From a checkpoint of a small mixture-of-experts model trained on Wikipedia: 4884 steps.
Below are experts of layer 3 (counted from 0) of a mixture-of-experts language model. Rows are named down (a neuron's output weights, with its number) and show model dimensions 0-63. Each number is 128 + 32 x the weight over its row's rms, rounded and kept within 0 to 255. Numbers have three digits each.
Before each expert's rows: "comes before" lists some tokens at least twice as common just after its tokens as in all text. This comes from a sample of Wikipedia text that the model never trained on. Tokens count by the router's weight.

# expert 4
comes before: " the", " a", " his", " an", " their", " its"
down5:124164232116107102124122103083087157150164145118156127076109141132125170112095087147141134137189073112146170145134153138103191096137119152129119095148177145121114152163060161115122121131132092
down6:142129149127134127137081190117132162086113100155157093161104168157170083093119141127078176151174110115126104124107096121121104153164163156123080111190169133107187102103131115167103122154090097
down7:097125146166115072110146081132085123027159132008153120100095114172090099090108160135139061102147118117127125173094123121116169139131135164180133146108076178150110100113098103130116126107101111
down8:092104115158101098123103139124126140143115171112146088100098139170170122132137125081125122131119139186091163170082129123073140133113129075183116091142146102174101071177162160105075179069092127
down9:128156125146148120177138149150183092125127153179095132124155131170139108116153124141082216085059109118123120059143103179157185132165138162127138141148137159108142156100149095136096095116150195
down10:128125135139096170156075139183141131060115120100165146208134123132149127106112135120072167164154070090120159103145146075121138116099143146160139100124146085081120157134100173131123101090065186

# expert 6
comes before: "20", "19", "1", "2", "0", "3"
down5:112106194156105160038148120111128081104120139153142089141139149122149169118118105112077073121141154135116142126102138073128155116088079130156106174138101151157135192113139087139145108169076171
down6:108128141153126137092130140123113072143128088123142158147150127162233151116158184121121093146107107134076163176106079117192129105140163102170116079123094081107125114116140097078104136133072161
down7:139085120141142178086143091165120085154091142201095097147123159170132152116167181162110132082113117099148107130122172164114138149176143157152122117071096184163095080151202130060143136114108140
down8:182144114114094138118094138135096116124122124119105166166123116144130126130111144126124094137149086129064132117153152142066184167217139170096103226148152115146083090130111153157127081077134084
down9:119120188081172181151120127141138102084149118086147125070158165170136119137110141142116067070138192152089129107120189119144116120150135112109110123087147084096148177131140177162041091076141098
down10:145093122123079153170147170090107148184103136066114122133132137123093078145209120145082053144150116115089107124081125120099107103190108118119062143101164120145158200106129184162113136108133069

# expert 11
comes before: " the", " Representatives", " his", " Historic", " Fame", " birth"
down5:168117100157224146142137078145132167172073128097114181158172099106146137135137129150130111102120173120117106111111117184118155113143095164088119093116156131090161129153136161145149136112149073
down6:154143107127121068162135158129160138071131110156143060144086123136066117186146101169091117135069097124163167125064112086106103118101173130108153091150114148101139096146148167114154112192131065
down7:116092097127137104100130134141082125128188149138092094135137104062150145166105145119220027103127160118149098111086137149104104144166136140081117115152064145119113189100117149105175077084151134
down8:131165124123129137096141096139105074050136118150066104150104143183129119121175132126101165150148078147156190166132044109126146063094125114136088104087068132102187210153168149128116109123202128
down9:131183083112126111119140088157108145085153115091132114171166189107143116122134133122207122147139083095149071063162102095091114125106161143122138153133107127114133166090100127157133128131242140
down10:115138166196125071153113120108143134153095146122127163114144110149117137088127111112133152113036147089086132140101175134127130093150144133114076129169078115172118181157201145172087161099139144

# expert 0
comes before: ",", " |", "\n", " (", " and", "\n\n"
down5:121129074076181113130110128156059145082181133128122184117127189144144072086166107125127128107153123134102173117178108141082158168142072069144172125151138137093193129115125091112113046098198137
down6:139107086114117093152094162145115135139108119106095137163134183105091065119096128135134118114090161173109123172191162112106153137157085096119143084201157136153147109098142102150101201175165113
down7:151163189155161100186063119153146128080114146113084145147181130200131090087129131113093162126136158134104108099107128130213144142114140152117153106102123127117180096156168079106106129122149140
down8:090191163031130105144150136132101145121081165132136143107093124129109099145162088094180130125112099149140114098165184166076120123143078160101137175090193159097146167150207085115109136124147148
down9:140072181083106126081069171152146119104165131131110130134078110140105141087104177121129087108109127132085063138168089144098157142180152126178150150136108112131104060108074164156152146139136110
down10:110125115109120151109117163120161090126114097114170147150094099124147201185112152143093134176145084156162181131157115151084099140137145160069091103137188104128135158127212145154039107064182109

# expert 12
comes before: "19", "20", "18", "1", "15", "17"
down5:138122112203142143156109148090106168175132102200138144043113074099128155135184114117112141124137108129104104109049145119104131125111112097148143076113202119100093108177089142165135168110109141
down6:127115090160157144110136061065098121159110149110121133121081090128129130118090151122144158131145144140073168135152134159124118175103105113097081025142169084163134120139105172164157174155148150
down7:121094119167126151192186165165133085131138158133105157150088152165115115119088154121088157135187055111102068172120114089181149100088169120111152136146151034120114154110085137153112161101110137
down8:108109159216130089113129149124150120090128137126131161133098180058134141057121112114134130140086119086143160099104097140110158110136134112126144045129096077131094183055127142118142154146123129
down9:092117147091120154104084149089161152138062111170154100086135100189115075195153106173161123192121174115084109101144152130107157144116096097073103171132135126078125088102125105113074134098099113
down10:118092124151134135135096124051170139130150073123142146130167152132158134158169154128112132134124171127113114134119108097118177083079156097094140170146106143132085108160134110093144106110125113

# expert 17
comes before: " the", " to", " in", " by", " a", " on"
down5:121134101115172127102101131137061113152170137146131089178148158149145070121105142189171136144154102133158131102137108190046129193075159083176103104150115130160124120150098100112157141143101131
down6:118117122115114114153130117093091107082152157116163135171138132127158105164133131094148161132079124121159172134082134191116140084144071183154144138116140125153126153146089175177109130153162116
down7:144163149069095075090156182095140129105106141178150153147070154140152125128109164129164103255076105154160076103120083101123135093130105088175089163158143141164109158137160159149126145177149155
down8:125195139100141124111073102135082124091156086122175154077134142154131186071124102121093134178096110134123132153098084155092169114093145133129139104166084093134105106223140132085172121112150166
down9:116083144134127089123153146179123124121150073171119103181079122138139122134050119118125078151118167111135094084084102080226096089112124111113164180111126134141173114132085162157137111176211154
down10:153139170175156107103112140096127121131205121083157097164126138084129141109138160121115144119095070123181115133195110160104142111156119156122100115113189103071169189146180122142095107130111057

# expert 21
comes before: "==\n", " ", ",", " a", ".", "==\n\n"
down5:130095140143101122121103160167070097139147100132110160148085129120146148191168095150137188144132077105208131116117171140217148107156059129092158120115161121102155135101101107108121124140101163
down6:110170153131103218132076058109086198088145146161085188093136097154197130116137114133132127208128077079164119099136123160079184093117072150132149094162149146143071150108186131147118100154182119
down7:098117095148144142128132138138049114106084104157148105122142149087117140111179090176107099141149150119135084094153144119175113123130142109152083157123153191178137143161124094202122142158105142
down8:129137149122140132107129128097124123145178087129165110158122156164131116151171102192137120118199091148153110157137181147083190091167108158114083152098103130132122123102179088177118093064167195
down9:153145096105140091119089146164099163094131118157139150121157144096098184132080195124092117118195096174154075082176125146157145128077096188089142144124164082099110149133065088107086157093115084
down10:120126171074123139091148094117129130186180121168130085161122115154108132119137150142103144116137136152119106170137156102132123120105131204118199136137107179175137115108150101094082159118103078

# expert 3
comes before: " ", " Total", " Party", "See", " Year", " Preceded"
down210:133097134163171153165099126119137044100112130108119123169163108105146153098105158144105100168091108100150157119092112217107146145168101091195085079175137172086142124108153128156110140074164089
down211:119131088136133123127170130140133147125113090103094129132051220134097119149155156106069130096091153049149187114132132117115188102177071104116198126050180116127127150133174140118143169121109167
down212:160114182078099133104105068212154094126163132103110101092163133130132133103162121144169134149137142167151147132087096172066136142128142113123101166143066205119163145127124136114151167144112136
down213:167125106166120108143129071146191183155180140149099146096174101072086088126115117176144165131160089147130160146088108080091099164078171135084164140192132169191137128172136084099138117114128111
down214:127144164098156147109097186115133131157172114152182145131089147131146107123124098150143107095151153168096156169159126148170119099146197124137090052132129124095077114167134140122208105097195146
down215:103143143132142097152152136105118168136178143168153167151116145128198130165174116100143143108119116115147080158061074140104090144112111149118123191144193137176083091134141163139142120084107067

# expert 13
comes before: " |", "–", ".", ",", ";", " |\n"
down5:163105090135107131089062115146099127119156127129139128123117093123141132114196139076134148109155148120164139133092184127167142146126144089088140098146062163103095164171072116127107152139151124
down6:110123150132192152080163130202119160113168068112045130199080103123125117148131136114134167092173161089191122124128157106075106149092114096085104174105122077107115173143128148106100130109131102
down7:120111150125122143171132113151144174147096190115101134135127083156128136130170131113108056119113119091101046137143168069107203169103103131121195169137119123101145139075101116123158123159132053
down8:166119154133121092139121101076076123132137248133131154168044162183132125128111185102066079119069186079151112105129133152114099156049115144124197084108120112130156107108136130126079177115144133
down9:113115089139151059090131143152140155180063141127135140147115113172116120184064108108166109206178101133140159089159111124103086087105091134128123078123095094163120111117122082220079104122153139
down10:130121137122153164122192125109140100140137104123091125101148115153100127117121138135155167114060120170101122148150060112104150131174065113109140158140218108055161151100180151112120107133055150

# expert 1
comes before: " |", ".", "0", "–", "%", ","
down5:126126175096127131156143155061116155112115118117127105139135156148098172132128134092127149138143107112048149105157105105133130098115129149127175145135163090090149219089077130149130151107182150
down6:138125137102209113144087181103114109130112119130137067076084161177134183052114036130165135134178098126146144114166091110126148180156094126124117112129140156130161124139171117183102121115154159
down7:060087102079149120152096094121185133089120144117121137178090129134169098142115141102129119106055159134144121142112154191091128145100114059130114144166059138147055137081149068177145096101131128
down8:166134140126100111104092209177154076163084198057169126103115141128065219169160146139167138115139086110144069152131108154133070054177142134141194118066130101124120159092087109107139152109135129
down9:155151154116121123149144133101149127102147080152176205093120178118159114148132210130154131087098144120195108145126114146061105084159106158138109107101136122113121091097141122111152151096096127
down10:055191159149072104157133090102101126151120085107167144116139048095125136095164140130145123105077214104129136111090158182094132052167120141131120119118104112160130073113106138108114117170126128

# expert 16
comes before: " of", ",", " to", " in", " was", ".\n\n"
down87:140067142092138183121169120141086118146110129098134189160108174100132201098153117121112074117145144106104081175123111152149147153111136138140136127103121154136149104139151120157111085092132115
down88:118112146107148133162117155129120129169150131108095124175078050148129094148100130139118142074104140101117148117199111110126123108107178071116097117121063074089142147193142157153118136140166089
down89:147123168127097200084143115148090057124160138099151108149119115093123183147140175061193127100180113131124136086106143138125135122126121133067147069120122158123186105142055185139108160112229157
down90:114102152126142113110149162106164124102107067153166106163107122124106096088178094121129082089136108088136140186112119137118124085178211157141104178162124175093112088122088144136135209105113106
down91:125094070151140151088152140132181156121070162145158115135112134136130082097126168148170129125095157108174142138102135141136135112092127166133118112101159225117118134122157133123112140150130145
down92:106163078162149126111168119148114151158122099101141104087134136139149088124133086129182148058081148093083133099144112120148153059160080089118154082137144120059079161141181104152076135134103128

# expert 8
comes before: "-", "19", "born", "20", "18", "C"
down5:117121095116069133140076113106105120186098100154097126148154124093153148140083089109103151182155139104083107115131105177136118126111123171123102084058121163115093195158091089191188149133189153
down6:094113094156170145130168182140171137138127137142106148142210190156067135122098121123092170136121123139158122125167131117042156124091139153149154097181051138119176131099125078125141091130132131
down7:143117208098151163093100151111118126114127112108174129167094126126114176109191139076169116114062159159110158146133142111070128135118150053084209153145108156129169111145144088154219184107134079
down8:143171182172156143122167183099183182127098096084113145119061093117098181108137133131181112106130140166069108197103133132155177106153173151133153099086155093122131171070103127141117162090153184
down9:094107141156113160106138119168137174093154093141116160061132189102147072182123130107167178088110165101102073128109136109097050144074086097086111141160136111126115131111114068148076142166093080
down10:153093128085135129096138165201097109163177130165060080088080121115126157129168091173110056172089134179134137154179149129123144157114069146091152103119149140090141091095128069152094159171155124

# expert 23
comes before: ":", " of", " (", "^{", " MPC", "wood"
down5:149170090117147121146107120133142140124115139196154141086129156123136070099120196122134136102121128128114084138158141148093122074074142162211190065151189085146113129117105109132072110131164101
down6:116159126148143132077096093104053111184154080105080139175134159140102110137073142111145108135066137065064139131107161157128139125195089078161124130177116148168144145160118095057132154135117089
down7:123148124122159107130131139097133164094150142150129149166114111161107075075107136161123082081151180136127172087096117073067151172052148104144182121180116066137099157109096142174135153148160140
down8:166117136116130115146154101118126117102110101135078165126146132165131156203089152188170191120133142123135081063074156148135159095066108118105129114201125089168129105108135111155161132132173096
down9:186141062106140165100105149142080150088113192114163074108107181126114122118063127136153111123137146139189126213134132134132123151111113047143094130084115128162154141136103197089105105104114161
down10:135150124109132174092132130132091102124117091118128119128165141096068166069161117101105134076158113090132110165111110066107141128171142136119107140160088152130141131152130127095090140124131129